Weights of a small mixture-of-experts language model, trained from scratch on English Wikipedia: 7454 steps.
Below are experts of layer 5 (counted from 0) of a mixture-of-experts language model. Rows are named router (the router's row for the expert), gate (a neuron's input weights, with its number), up (a neuron's input weights, with its number) and show model dimensions 0-127. Each number is 128 + 24 x the weight over its row's rms, rounded and kept within 0 to 255. Numbers have three digits each.
Before each expert's rows: "comes after" lists some tokens at least twice as common just before its tokens as in all text. This comes from a sample of Wikipedia text that the model never trained on. Tokens count by the router's weight.

# expert 30
comes after: "-", " |", "|", " Best", " Preceded", " Succeeded"
router:147130151121129165123187103134145117106138146191149106109095141136154118166099101163132166143139132110096136090132105133165087128111165116106131130145099151124123141101122118171155143117107150154144153180133126111161135111121108104084153133150084134105120108100165146101180121146083106125135106155109111155165154124122116087087110083109123101155096133138133142127122135140094145113130
gate0:138081144131109110140095120116146158166164167087091125089107109086091149106137111157144121096101138144125107083128115098150132089140097164115153134117125122144154106130174122153109108122097134148129184100103147144173179105095093148135129130164125147096090111120154137135088099141085135128125102135082088101159161154139129093113119138152137132140187079104105109150095161153113146162133
up0:092127129101111165120146112154142127087115115126094103103119102135134149140160130131149133118143108111091080135152135158085128126120127149150143135124157109115153141078109164102155089103125148136106183123109121122155128120097138141106162127133125122122103131101115146143147051095139140158115125120070125105138165081148113138082107134134118140139115108107140117159147113157113133140098
gate1:127127113104144106120094128135144126134156124140089131157096141140098123142144123117130114143109124154114104170143101140080129131150160124142124159121133130074140096130125122120096136088101132111131141185125140138116123115116110109103125160116161190127113075142139168146127145149103163114082106152201130104129121144135133123115141111136148155126129128081132139150116137177132057092099
up1:118149123149167149141073106081173137097109148135147133132079133160127122152143127132128118117155092132160131122145127123140147160097138092136126116071146135144091112183119146125134080089079120125125136116173158125131117160123119116099120114090056149093123154124150086107097150109090152121103085068088102117117101133114142182145094141095163111144206127127118109135104114155112107100155
gate2:142108136138131132127162125130154115143161158127153153128137146122085141120117096176134147114134119114100100139135119077141093166131117153152135113128129160083117113128106113128119113157095142160171152136144112115129129116092156145115127115155110158112130109146097119119125170086183151122143128102111144126152093147100165138115089128103135125120143123137143114127122153085125181091185
up2:088135169112167105137139104158102122154169139121122167143134104120125150120153191121122104138130121135116125097132163144147117129137091098128115137097124083122100107086067139133158090115096122169113136116082118100134119119124105121104117156151076107104109105102107109122159134096177118163137139132154180131165121142115146120162118100141131161148138146155104136153097134124144115170135
gate3:118137081140150188149131100167102109097139134136137112106124097130150117143150158119151128110126148127120123175125120131052138131113115111120143112160127088139076120156171179121119114143135107113143136128146144109170101097152131138129080151115170086117119130137155130126084122136105094126123128122109113068172114147126140139134111143190173184147128114130099169139154126145122133122120
up3:123169156126093122121134071148142134107116094123147142119117137160131155136159095182177149116113126131167108110134140159131116154114153112100092121121113096126133129140119123145127090109111133115140154138161116161154183086097151126123130119132124115132133102115120142124124052166107152117116126121120130152112132121098170077138108131146107174151125161159145142126052121125143149107091
gate4:165128100175127123092173155156113130121141130143100106091154143105132136091130101151154146116107157167107134134131103096119119132135131143166123131149163131100115133122157168147136132135123148150101184125115113105123168099161167071149120134129108154159128133105126136140122131122111143117136105111123162099125113095128129146137151085115158097134133143118082160186143118127092125124117
up4:096130160136167103127082105102178095090147102123138126141166150143143170111124137125122129101151165106101093105135147134133148153145122105102119131159100118128124114123115126093075164131131162137103108135106103084176124144107163158118151154149104137101119128107161145127121106105169125102166126148137148120118136111104127127117112138163087129143130143134150193127150117113186132158129
gate5:109122131134133087134129137138132157160118136100079160088134114108124114144132119138150128131166133164153118104176115116145141087149058158137128099149144120156130099143130114131130143132144115163112173124148189143172152156111110084113153095148150156135109169124084128090131113137104110146088122124139134136128135123160104109136151100139123137154123080141126175105141135137143111142128
up5:104179116153135122101113141121130149121081098071155122122108130156097164140155136140127158097147115135077127099141100128129101140168125112123137143123138123094126092135153123160097135092110106124126122116150131166180139124161140098108136112142154104122161095121118096144148123125090104132130124120089106144139124122134084122093109147119114129120130146119180165116105117149152112167163
gate6:136166101129127142164112108123149136116113156154102106129117087150101172143121115149116126143148131128129135150131152095118122118134106167156150104127104125108092105121112155116167163102164136126122149126142113113097138102140083097169087156092097118113144104133135164132170172206139105126117148121122141106165137113152083159160115146170107118128109132147112124132105131078136062148110
up6:100104134142121107155109190145142124154164116137159146100106145091154120092122145142159129087117115151154116111143087090162176108113079089120137148145138167101135165101163076164110149144075128137132125069127093141128145123124158129148090128098120141098096123085111169148108130156103132125134118140087096115116141138145079102134139126106079071112095119117148115167076143111129157120111
gate7:158128169153125167072153102146133072174126123144145143124170115138135116152129121111099165124179175136163147130152138113120116125140143101109091101147135159091140139154101167111146104125120131088132118157118113135094119129091175139146161121101125174132156158135122140112154147115101182157135124114138143108144160088100099108109086154115141142121083098114134110128098140176124120121112
up7:125087148129148077147146131139138151103114113112113116144097105142083155115144141114116127152148167110103131122121067125098142164157125108143137119132099131141133115137105152112071107087143124114124125141080119108167138153121119148149139115171097138153135132098117078155111083143144101129072114149152177137117114168157115111113135070147127112113135134130152161173134126135170148105106
gate8:141181137144160086127127138107183157184126148107112144183158144100128136159120124143125126147117095109132164124152133098121087096156124154122090116148134150141060118105146077112087154117133122139147098130137149144086153125137144136126124160115122122138090059141138096123119145138106171099122132095149160146077088125114106156087136104129135115135126095092173134156152143116141160171123
up8:131128131161162148166146138127140122171143078113117131143121144130152118152159106131128179130150102110129151111128129111115150104147105100119146134111105176147092116112142113107096142094125153159133128157099171129088082119135141134098106065084124107111154117142168134137121124124082155110136114169131143143123126143112129139111132132106111096140133149118135113167162162060141124086125
gate9:120145084134114109098113121126151135104099143171135099113126162140117102148113142144096122148154122142123089127117120167090096136153131122160103115145144113128139107127120145125086160117125130119120154158109109113176077122089139100138129115132075113163070141149157121117079091103122104102075154109097103132099139106115093121098118142125156141154136106095116157132147163212140114146120
up9:108169151103138114089103139122125105128086150114157157115129120143151147064141185143121114140130151115158101141137177108094112121128134110102127115142106108148086114129154096101109169129165133170063180125142133121142126136090095120119199128138116116123096130146120122095139107198144111132110094157131099138151142125144140174092115121160139133152105134155126190138151158105117127108125
gate10:186126104102088180112164110152172122134118122119122150144151119139140124097114174123104164131123151111091114140107148136116106129114135115169132155140166137130117121126091115097104146134119116101124153131145094162147119096104115154144138109150107176141140135165105142075115140141131180118134138113155109095098105143120164141135122115104161203128154127119130143153113123170145139156155
up10:155129101137078129108129111105136157144156214115124116164099134123104128171156142131140127148121108114109123087168129136116128158108090110134140109093131092168100143105127139133150118181116129159158129135133134156074098133072122119138112111160110128114109140162091087139108130114141109121117129175103137145123133126129111133106153137143108138124133121124161137095104128197093137135136
gate11:122134108121131111144124097126141088157134141140121144146134144129106135159188142124134156092174163109100139125081195138132174124135173130142149104159175151114111135120093094094113138119131077159150123115119123140144129122144115128121114123165116152145159152126142139134171138154109102155123132103083110154084092080147132157143118108110116102107117123147074125123147117124120154098116
up11:125141146145095141109138102180112143106125135125140140132147147156113127134140125093116136117137112146118120161165106185157136121071139128128122115152161121122149142109103167162119139159112069141093134089114132172155088119114126106142161120154156189109146154109113112135159123123151118104132103103126154094121090113147170158142113104123135123063125151121134059121147102142099135144091
gate12:140148152142150141090135153130111110121091149112124136101120142133100134124107133145105123204139202134095147118094102131112147142143125100149162100084142124137115126114088109078135133140124098153132137107060108116171102094132141158092115129145117142133134163142123120100165121172143119097113134141142121141125160117136118130147132123093112100119123087113172108163139107118135132120124
up12:076093095149106128093112159091113126140102159132130136152109109123110100133135118144131127110172079106157098148129143182119170126102096115160141126120118121122086118084124099137122129106100135156130074130117145117164110169105080135112129124135162136158107126105114117132118120173147119118143100142139138106148124103124133152088124123133129087104147134127156078146127116131164133127128
gate13:143165126150095151107135116149123139113126141155113121103124126130156121107111136113146121108121140104070098146148107131120128114108107151092087147155121162115117105122096114125129180125130172141128131148183133146139136111130124148163097124130142122133149148115141144118152096134138156091104115132107125127119107111123179130116112118140133160115129112123146133147119147125127157132138
up13:088146075147109110113147168113128111120127147099147129132132119115162132139110120104092098110123136114124154136114139139125137093122127086120126145108079120134136117125134120132137123137114113121126123113134126149148196134135136139120164083136126084146152125117139099140135143149098151147146127135117162151168140160108154145094158120128129148129061110113121103114117110118122118132136
gate14:090074103134134148193131132125146100112103146153121130132138135121110152123098103108111093134112127141190114156131165169148179100155138134147100098129214114083118121157148109171107166104167125061120114134150128147134193100167103125145141133117154143117114100125107161122123131128142167102141130113159136156115124130116114079081106127124148117109122138123089134119121143118147104139114
up14:118095127139134142170131158113176143111121132148128154113137124135167140126067129131101102128094092139151123150141150160121105116098110163126160112132191129135158156113137134163125122132117122088105109138125128160114154096128106068163164126111093068129110136097153118090146165154167120130165094077118094137124138103093103122119085126113101149106129156112105090151117136088110092123156
gate15:168143170051126126103154122127158094152134130120098167103142081079116106155145121091166144096092127151092122158119130145141136127116141153143119144108105113121105101136116185096135112104136115146130154119125132143125149156142175077123135163144142096112137100129085111154142129152133152104099133120172118141115122131127115086144148143105155144088122141118117103123158107111147118125148
up15:097137116175091131128095143130138112103103124174168127112138158160126124094159141100102141116148163115079103104095136107114098091139141118103149143152129172125104133109136124128132120116118125099130169118121132186184109115130151133130082105092141111189140142120106125147179138123135134138122060203133098128140126148145093089091131162100153150156136152119117155134066121115125095121122
gate16:122120119107186157144100132151145096132122117165146080130108176133150100106107112142126104109141092125097151091116087151131105106080160119183134145148122142146103148106133142167121139121146122074110139126134098126106128166099142138133142087138130187120120113128151118081109142139147124120118167097138107102189145134124130139091154150114119126116105161137145111154183138131137109136116
up16:153148105137138150108162130145139143167164119163140110154119152121134123123149118102133120094116127156135084128140154125096142118108112135162142119153156100109190161110187114127148121118100120119152099115114106129091105105118143083153202146132164121151095118081099066134121122108067130147148138105150180111121112164142108136146116125111108090138111169121146137115128130184113111104147
gate17:124148093094122129109124130155167123168161158109124180163090089097104137125120178136147092110146127142128105104145102122091139112094103148102113146142136138119137129131146151095099116137123129090128109131077093185108147158142096136147094127100117173123106104151125126117135167128139135137150089151144136127096130100140144146139168153110126111110128087121119155127153109098136122110121
up17:111108135153156142142125143121093130115087078130136121087158177143146106128123118161091135156151112087127139190089173141127172131139112151150130110123118119107112159103115123103130130120113122153158161092126133096103113136161146121144140178129157142152136153077084117136117119122145168097104137126097126113146120156136110131107106129131142117133116157152177123185130120156131122137119
gate18:123106124150114107117115146151131132113129112122116162114116089142108149097152132140124134122153130127180096137124119094136100087105073167093151162114136115162098070122151149132160114107109153128121130120154129104123145154115168104129098139106082090142100147104153146143141098156144121119129082138097145106124152152125165140154147117141113124157148137110154121157131094113106151152179
up18:130126118114125133111152085118161131149128167154136089148099161091148121163148124139135158119103167146138163136113165139151145202142123092181091123149126169082165124112093139131119107165145116145126137149122095117129118085128073132125133127129134105100140110152141085131135174105114121115151111143128100104140140110121099126116114120090144122079101175127065133136119142148159116106103
gate19:118087111099136132145137161142120144150149104159131154121173132102097126100135130145162121118111135116159119089130132116103111130094100163129058109153172120103149083146149142131105095132110135077100194155134126125133105103169105101114093128127096130158119122135137140135119057159200106127129143140126155156141167144119136115082124119057113132145093120122160158113116121143142084109144
up19:135094124135126111101147140125128107141090136158131146114167140139139115126100132155141119105157138130103141123103052111045149139144097130149133109184146159142173160148136143139104152146131149129096138134116112136099158080163151192133114112146137152104117154098116097123096094138091136153080188145134149128169122127146074104122097156126136155129094101137127130132153143121120083130084
gate20:142134121145121092131153126129142119135143120146148160103156148134139112135120104175116134155094090127108170154118138106159111105123076157120113137126133133114142124110108087115128165145148106120076130149122116150086144111142131113165133178102098122091114109141111082111154122108134173086123158117167194148154140129132075101117152131094119079113110131138097137143197140131098098174114
up20:129132117144137126149085105069154138125130099093151094156090153156110102141133133099140122126101096118069157135148086140146149138148145105147152122138152125127144134147133147146108131091132116098130113154107115125106106173118107133111134080143129120134118157133134085103113120117097109114143123126121103135147086159112098115114110111126141114140143098143141116086087126110129095102104
gate21:082130161120166092115130142100152159110116144124113108143146105165133152112148116100134077125104136134156146105128115157134118106127116128095115106145133101120137105119146186118130169135121122139114123129143115148129153134089134095144108085113122175156129132115111176111143120118112152063118133174087142152129102171127144123128125121150103101098134154145081134120085127129108151087144
up21:123143135152157145094150154145147134108125165109141100125128117155096134148108114171128114173146086110149166111110130137137092109161122138144108110110102126138109136145120153156157112145171149145167162130126110140120149111112114079107118130123110153106105141142089135124140139118117121156126107149079126057154093188088125165103120138100111102112193099166143111167130149161142142152124
gate22:151121131144118099129103164134163092143129133171117089139119134096153145179155132152138082092173138175136103087130142127152137103085139108122096100070165115102132112122144181125095156185126091133094161091174112134149153068117126164121139133078090155097107117169112147160129070142133091159130102154123147125142122168166126140124134157164150126161151134123156137132136120140134088173158
up22:120098103144106121128153128127098137121103102123130169170162144114142108113141132078192130099164112104112175146133057115124120088125155133118148141143120133146145177123179131123109110116148116150134127135111131115142114117122137135140148131097109128133125128117139093118121123158160129141135155149152131121148084110089064166100162168125111147105157151134143158084163125127124146128159
gate23:139150088163151144147133134126178114153162095120139089155111089132147111133146121128185149110102109158125081136129157124152163113071151086184126143144080133150130131168149139149096151090143093133143088095123172131095157124147086088169155140126124103148121136145111095093122113161091129121146126156154094111129107107126105151111154065127098122146083121139143102155116104162104137099119
up23:085124133143124082161138102113103106116138111105153103103138159087156121134172085160119147159135127140145108142152137103149119117099100147115114144116129147147090142148133113141116112117129117083147122138128168152145162101121130110173167135131150168176091139117113081149136145100075135155112139181134090105124167125165114122138102116188156128156112151171104053143127126134118121138131
gate24:177111092147151134101116115129144106156103145091158101118121102119135133167132077123157129143110118151131137111106169143108142102176119140131119125156140147109154112119128131122127154112128091119148129124110067120077091112108135120139118109125124099148160125105078129176115144155125116090146147131125100142148110130159099132125144126120134096134135126135134102151136167109105083106120
up24:121141203117139167162165113134078163099104123170125162128146126140093115126096126123124177154133090144143145145090159150151126154122142156139098102116125136145123100154117108121128154115145137126140145123138142139136131091147119091157195163144107138094135147087136065147180135140144100153094156089167078141112094116119087105137123122125141152116122110130140112166152128106159149114136
gate25:118150141145145141152142136165115128097094126110125103144169119119136093115125095108141125107129122116092105138164105113120122124147161125097116144130131096146123146138107109094091126145162111128089178095096125123171132126195123161142137129160109130169144127115138166107102095170108150123104140133085103137131118116124132102125103108121119118140183122122089146117125148153095123115154
up25:143110161128115129147113157128116163063086131093109097112123100093102132123158116099122154164133147145122141175098131120117131133126128175110117124094152106116151104181153124111117144168137124130108156128121153147144137115167151148132113096149104153141165127122154169127158135160098124098122078124122131163136133126107115097150142139169095114086129113107148114153098124106120184087112
gate26:170178139126130117108128127150141142089172099141133158165138132144105134112111117151131120119119102084162144161172111145098112144103077103108124152150132172085130127161190089094126120129121103135117125124144113205163148096155134111159116139124153115155107116155166131145115097130093126140122138142095162161099130118112149132116141157140101138140126131095146167090101117136167164128115
up26:116122136097125129159100125094153125178121107104129128136162101157141113150160085132115140157126134164133128142153164123150144124114114112135093129135141128126146121180153142145134105135118133112120169136151140179169109116145160123090133133146088124134145134097139161111120119137114157139122120167124134116121132128119128171175154158106105099117114115121115097105083156140164153133102
gate27:127102091151163110161107161102137109172159097115137149157119109071137099105107127138130103117156097166114106155109090184127152160136077123132119160146114118115173096130161114106084142154120113114140123167123138103100148120183113134101125130132150097096163109073136152116079150139117181145158104158105160104154129104090101091119113140152153152119122156115159149164111101102157140122153
up27:114172167124123101075109138110109073115118117151119139113165116133113088154143084175112094120128116087149136128130130128106143112155125106129139138120131126125122111120072103144189126110092136094111103127126173141112159155115119161115161091117143128092087148145107160141160127144091137129089116130105139137134149151156138159157161112088115125130165102100123125122155123137165104087158
gate28:107170120124133119143123128125102113155080158159137121167152107150085126103116094132116107137097096119108182147086136120147121142135108174085116118120123147104119060091097139125115164128106117121128135123166137132123126090132117139145090177100136132148135105141115150102107150129126120113145150123156084152096088160120116154141165162092120132082146138137161177153112127105167134100124
up28:123139148157114133123138136103104098145151105132133167094085097101160071065129131102104120083160084140142127092121112142146082176148113131151140150107132144132108176140188096137137136117131107095168140129100128187109130128102122149143146077122146149139127089144110106126146148108102070114127113134137142116141117098111129089094108102108161099148111149131100133144155130132167131163162
gate29:144136125161183180108101110112085104119084132108126182103129113151128107094145169109087102157125122128104119125135127123138099120143086168099099167141121141114156127118123111105109126125133114137153175151116096151133131160171087133090110127097165159103160164155131136112119111134149089110119142114129154146119131096102155143106100114105160111149153168100118118095159123129115117066123
up29:147133116094100111155132147080130138141148121124118125160113165117113082107159078134093071099149084106108111162107146130141108122121141164159108097135124140096128134153107114137149100164145118138132173158153117125118123090172165160156179161150084102135134075138136111139126119144122162116064154129166155123139092136130091153105126123111133123113117135125130118128136114131088127140113
gate30:119126145139091138108127122165155109158132135176156127123130117119123142128137132119122158116154135116135101150148086120135161143147111151119125146155140114110155105164158092118113109122125101123090133139103089136161109160108141129127101104122146172109116144103127113121156113138122108108026155142161135117101147086147149106189155145105120151110105135146132188182091155164164117137107
up30:141128120148148121104160108162096133161155123111067137093109112152098115142143141135130100131123125139120120086132140120093133143128147109111162128109131114143110147122118155085139189090168126197117155116149171094118101144119075141108115150097144088158094116138157150124132085141122097123104127144165091087140096127150114147093161118165154112135088114126137138151112130182111083140146
gate31:139103127163161095112155113111137118114089133108148148100130141111142144149141114152137181175117128173092067124147154145137199112088155126109106183152147120100139127133133117084144114147073174135119182106123107114099096115101103111110084119113132180132141119132126102130098109146148087105149123089114164128177120132098081112122124135108122145097088124092106079103155134120115114149101
up31:085119130132116092166066153143145144081122146110134128113122139132127110166135136112140158110127120167131151128114134166154127086142151154095113080127120142124139124084151143147128136099154076157107128130110136122152124117137141091135085140138090108086162126127107184120155132088175132097140095137152124130115116128140118119098133134109106124141164149120129131119107122125143120113115
gate32:112149098072133117096115156103125102097114110064133138141111138151136141087127133152106138124147111116123167112101170150114145149159123168131137130101132131104114121152099093146151117121137121107101126136145131101110147175084136151124141130131111156141171127127079157130123120147139140102097128121141074155133127111129105106096136125151084138108089142115120077125151120103131105124105
up32:112119101126108132128092104102103134116118124105133152117157136138094177121116122124117175142150110159137115108142139152194153102137111139142117119104117170138102132107116139114105117104141142129109170107106143158181104141130136142150083146119104143174136103109111124157130151103128099085100137152097098164113135154157091122112138163130111158140115114112167098105127118154145141130115
gate33:143107151095064121058127106159104109122191139061145129106121160106146130137173137107111108145080112131095118124143179137170110123126126121105135100150145128130138142139115130112138109111152121125139117122146144166137103148131131139078129094161095133126169165124144135122140117110107125090111153141141151126124094154176168084068105159101159177087116137125145134123140138167163136112132
up33:140130136125129101118164179081182128145106147111114146091094115131141160132124130092098130114104091131089132157134157087134128153133128128112107103160167100129110131115137096117129177142070109106175126124128093149134150132116123100140102114124098125125138133157068143083134169106148123109126119148148087132122090104141141139147164117086114110163176144103130131185126117132126118170102
gate34:114129174127133120144134139141155125135162128152090158120147139130134140107125176092125122099155093158130078131161124122087130142179094167171130127102156117091101147154120121135124181143119112136134134095152123153145134134129144152132153145128154118144127146098159099117172083135139148118115096119117122117161130119148141136196135120156147138124153125085073163120142096127106067119125
up34:147160157144115113100170166096180093097134146150102144132126134146115165132132123096154102112144088147120096117129162118138129146146140138124183101122169110136119119150107158138144133131110109128090148158121111177132121112093135140164114134138124186130061096114125083138146040107113158109151124124146148128139143148096124118184128115159136133126148108094105148151180115150113124097140
gate35:138140166108105139130144134138124110123150160134131111108106100124120057099147156163081132172107099158131122122152165124155091123128107175129112161138151078161119077137149142112101073133184141113093183123163122136118101160147125110142126125096139097115114128147139178093142097129120108109144121117161115102156128118157136132168148132109129125105137125147139125160122130155100105171130
up35:114151115114128149111128137142108177102126112151122142087169156098111119131118109108156117148156101107133130170097105094080131143126135131124124128158140125145137118126122159136115178117115108155106121145140099108172126186126149115140133141128164135128128080146143093153102118124172173157088137129117137091122102112107090119102132110110162145151134134119096106119156143155132099161118
gate36:163085138177086111119122126102095113115126133093120097133119086150119127146126126097122103141119120146174139132161147107163132144126122135145106136156105124148101095154122138114096140116166136116109145147115137080124079119135098095116134104079120140138154134165126158128137096155100110138077139142100123096114123116138138133120125147115144130116236145110091164151144110114133129169146
up36:122149113062142145144114152136141127132127139119124155142168129106123143095061154151127132152113134123111115154116163146124121089106094132093134128113166120082160147118173105099172144158123131130120133082105117137099140158134156120098171125162150128127097123085101129145109158129148190096124141115151111146117158133091104123131176111128088117091084130088127133107096124126089089105094
gate37:161145163139129113134104102131127125182145107117172158133113107125126124084109154114141159150123126111124124076118112105107134143073131170163129158101115145081092131174131116121143130108146127105141104151166131111121158126098146139112088111118116138162097140153110110152134131064156145125112119107172113112082094089106154169122093110105159148147150076129132153154154131125123163141111
up37:115147071115173136124133122158120139110131095099141123091119122124125109121147160125126119152136114138134165126113088136118160143154113116125113082147143101156119165134148167149137111123098128118116107079106103123130103147151175127121156107161109123150081071128120164148109136166147114145158097134151141144144118143178096091049165127101163071104097108140120122164117110143112145128116
gate38:135100130137104105173103130127115089116152144117099140160120119093145132112101119119171095186135134118094126132111081155143114166149156138140132142150163105141107110140107146118117111151114099125092125165147129164108134134120121131121161141130100138122088117133107170116138128138099160094138156074156181094115124101121126130096145126143151158111140166133093117111109193096114131100196
up38:108099135192175112090136145133142167129115154151125117152168160118151125195117102148129139091157130127147093092156189083077155090097100124121129113157101159153172129110136113124120120121152120152155119127114102103161143109140128134130099126146147142139157147118107080146115137148120091101139147138107147107162104137150173105135108085108074117121167122141177171149126126118145082112109
gate39:128153140099187123149116102081098141134108115140126138130143149141101080128106151070117150163143115137103121099134161091157200181132101129109103106132094119089157132111121148088154149169128145154138141095104115137091130109135146111150137142121123151170108162143138135179108119120135157139127122121122110142144129087109107153114089116114130106132104110133137148113115064108107119142116
up39:071137119191147138101177113136136158108144153129101127098144121146164178143135103130103119127103099130139135117120129111123132087146140171115101133131181132158149122179151091126090126176155173120165135140135147160139136141125093091087126127131161207133098134143106128125121108152120120165163130117126143103129108180149144106132138153175111138081122123131138133129113146125150122151149
gate40:156136115119164138109073148101146154180149167116129149117086124111137138129111103127143117108156127134134117101139119147130137118121121155142145114082107144156176137086153085156119148133141124126120139141117118150122118162130116110140142112116123183098129119111128130165112132130112118135138107133142127129123134118144105115061176118149113118140151135132100148129108121135156142106136
up40:108159114116169089153119144097171112130121090150133139118092128160119129185161144121117122120113109093145106108136073081096171120092143161096152103115100149140147129119094112110084153102115125153096106102131107130082123127117139137160076121112087115130145146140113118142169077099080109128145102149109128122161110134125113165125104145196144089193076156140143165155108134113150130153149
gate41:175105125129135123108147121128108128154133144098131098134134108116097094105165100139108108099099109180194127109168134080154131116110104167112078137153151141182127084098128121155105103147123134149138177076116083153126127111149133092150137176107143142133132140117165138185140118131124154114103156124116147110146115147125131124109114113137158109093126122101141098123118123112110149118146
up41:149133101111144139080159128120123115127119138150063140131101104137168160156114097148126119100110126134171097116137139153157127156165093158126142126127145093175093126141127119130108121116158108112183157084154107129142126124132113095153164086110131081106110157134147120118141132121150166141105142121094134136125130137108140101136120146159131099094132114111114099172107131102141112124130
gate42:098142108136164184126127113128115108148169144134128170103089092155139112135118141111130109119133144129135122128138125179169113113137073173138102074094143164072143124146117103143134136102123112169129181159116152145146140093110085106136123115121127102156149161136158150142154073105124156181131181104118123134069147132107156139104121143074146119147153100109092104143106102144115134133118
up42:128097155086105155117097133119096117091109128148125175130122112150088093135177139090109156135135151137147118134128058156144135116140120116142133091105113134184100152145115090109092137141134120112134153157131124148160173131092101159103114174149120154133136130126126117167176153147109112128139164157185116116123138162136163153120150138127123118125152099112132109128116106115136164135109
gate43:152153113133136148130119143097160125109098132118159140061159141116128121135132115113135100138091085133086101131066102128114144140126130139135148158102124144125169151122116127167114151098075145153115140152134120128107144085136156119147112120097116154153153114156178092094131151109122148128140172167113153154128109152121104146137118121147098119113113129134116107195099145107120167119146
up43:125117112107133153157122134130132103092142137159155093125123141092136113127122130150129165148141177118119175098150151117152153137141150119118101125118089112107080137121131132156149104132128136081146130116087139173131140120133136144138145105181137136111139136172132159137135064083160099143130094145122109111103169107136099094150127166167124101108130118120101118118148076130093157110109
gate44:160121105162096170118106068100128092131118102131131162110096126127085108123149089153110110087157122114127147131114117171147115107152115175131139149116122091163129086138176111104103141114151108137100175129113083104126163128115078134115128108132125109131122105153112148123108119126079100120133156155129101109134099191090127113105138140079142104092122132107134136117088138113143129146104
up44:121127154070155091089158159127102174139120155121123113099124100117109081124141153077096162118137143144139098154155175124118105164156136127114104133129157128125105134144107138126143120123141129135184140109126127141147147166125172123092145144090127122144118161154139114129145117162153169151131105067140126149137149112158129163148118131156148165127135129100088121100131055129122134110139
gate45:093121139141060070144120116127144081116145105154124115156132134106146110157133124121100126108064137097137178137097178103110120124133128130122113135144159179119130097119145118137111159123122179106079104084097138104162132118134137121137123111108145128161124112151137138126135101092108133121121120160172140133128181157162137147063167105133109102110161097099132142124124140153153138141107
up45:141147127139126152146124132085159136075144127167158128124133151097116111128108156093145075143153161129155131125082104086130153100058153157119159158173111095145152131142165154103103139128147129126139121129093088118154123146148107151084148123094120143109136111135164131089150114119127182116148132136137134086091166153130159129102127130111158080082100107113123113128120114173106118142125
gate46:077165113107107127161119107110129133105107146143127130111125130121092115146111129095119139142127127097109121147133150095189115072117141163136091170114113119119101113140184092153119153122119088165175122123143138138148143069185106107103120152174147130147109160137117121168153139082133123135125128136126148113117176142140108157132114124202087135101106142150123118132137099110116164147102
up46:116139150157113178128141144126054180163114123103126133109201097132094135089135113147143093124144135150151095126177140128172129151144122165083127073118145146103122080089150134148120124127117165155144172168126130147156135132125129143110116143133100133136101122144136128168147082165104149178099157141125153094127129114140095115134135098112102150122157107152130131160121103145116139115115
gate47:159123158078124103131154109112101109110072157104121138151136120159123117126117118104114162138129120126117127144125145123101116120118109137166136169146102130169091103124073133166104127140132148135147101153168142109137142135167122106133112164158165111101126160140140135112108146064165119116097128113183131161126165166085194101118135079141123125136131133127133117111125125123109134117134
up47:165116182134084114117136118111132103154088128125120148126176077146133163139140128117144134084122173088129124137134180162116122090134071135110093122142114146164130105125114115141140158172082170135142082119162137142124169092122122131123098106085119141130113172136154108127141139108127133169122118095156136093133137132158126108122159109186134095125124135112198152157116148124163181122075
gate48:121081154130103109136145118153118148106097187130099104119138131176108153120141102081119098114130105129178092152165129089162129133079117170101134140147103080166121116101120132126114122152176126138107147154164115162147100126112140160158126137157162145115142130144142119127132105088116087111127172148111136145136121141111135139113136116131136115108095143077127144108085144146096087096143
up48:137172109146146159113145160097127132168158097170142137145092131124151124120135150125123145117089174116136123097088139131139077131150142094140147125048146148112118118169130139164114127126089103139138129139166181168108104133142143114162138136106123105132105117141148143114155131124117134144134132122133158159124099138155143116123093116145156145119125108132127108105134111151158147134121
gate49:140085128070186117165094122166157095140100137154121128117115137117150150138122130127158112159145072112159112134134124173143113101106104129127146153120154141165140108127111157164095123096144122129103139132124110157112108164136118101150099138191139130100122126116121113104128102106115157072091115105151136152102148183133134180128120118126140091148117154101096109178124135118083115134143
up49:117103145107137123142130096110148088092132142128109127148144111120086145161151116144075102172117112105153161150133145109149127123098122099138131142117149147144135107156116125147125119121145134142130116142161109142150119147120183105113137154106161133149120114111117150142126121112100137133196127158141091127111161170097134102154112122117094116106098118149093125144132140088161150121144
gate50:131111122141060140134156168093133088148087127080146139107172117158093120113111121112159125143112102131137112141122107158147165167123146163098086156124125138109128117164138159132128146129112134138083145091066126149151173125120101093138088144132095120088122096130066135173106086131130139070105130120131126123141114185134112172103138177137140097127099134153150142092129185117130139141122
up50:129146145106113124131140127093105122128183110101164137130150100137098134136109093156147100164144135126127122118068145172139148142089156164121084138133127163079176126116130136098135148154140121134101106108127114127150094160096114134156122139089110081101151113134126134101151088111157112149149123120127163090145107142127102128116135118134106154076124152113098139114102130127103141128129
gate51:133101128125154143130128128147150107129107119079120116115129112110131126153140120162116084096115089140149099153130146158139153147136134126153105128122160141117130129131094138101141116064140116118101110097118131134166177122124067102139124164147060148081103109110107160131175134131116178082127114133114122138141068097149142129164155146125103167107108109116138150138100148139143119168097
up51:103124122137101102149146128140141127135121109127106149132091148149150105117118113134124140143083122110155175150076111115113137108127117125136141076143145113147110128144114145143154118130133142129090107069106132088106118085079114131129121133099124142090156126148133153144117150086146116116150132085147141149122101138111163139158130121118138110087127129154083126107140130069128114162120
gate52:116111108192116106126107139113160141094106133109151127126099151125108113105134132164143094141154104110165130137121133152136108135136078132133122151126120108092114122169102157140095133151092154167147107120109129096140144193167125145115152099147127123132116113130144192092111136121135125059103110123119113146144149079112169130138145139112129095139149141123092164114117107097115165126132
up52:124118159064115113107138106139084112099118136134116112113145066120103168147142156123123135147137162126131150147072152065098144126185175132114121118124164146141144082114138094094151084140132136135157104153087144117103138127088124118107121157152115139139118133139144098163080094125119132189141131205119152153103146127144103132127094125173096160121130099115158147138142137124142136117116
gate53:142156098110149093106116164076144102185104121140115180153120137143065141090126162106132150101070113164170120142095121146119108105186135131120155092119114125121110157167166173142107157142077097138161099124111105139156120160115134140126129133102136147206125152131125153109123134144141068151143151100139130144106125077155141133155129107174097106174126171091131135133141072107111150103159
up53:135137148166087138130105105126095095101179100101175115107135093110155116146107132149134138138140121114100080135109142114165128144117115109113116157112150103142110119141167101115155163085127155129149101140124129107090130142135127135125187098156114087089131122142154137105096150114149110103137128140130139141169122129148108104128152170141092134133096100159080091118134137123130108112112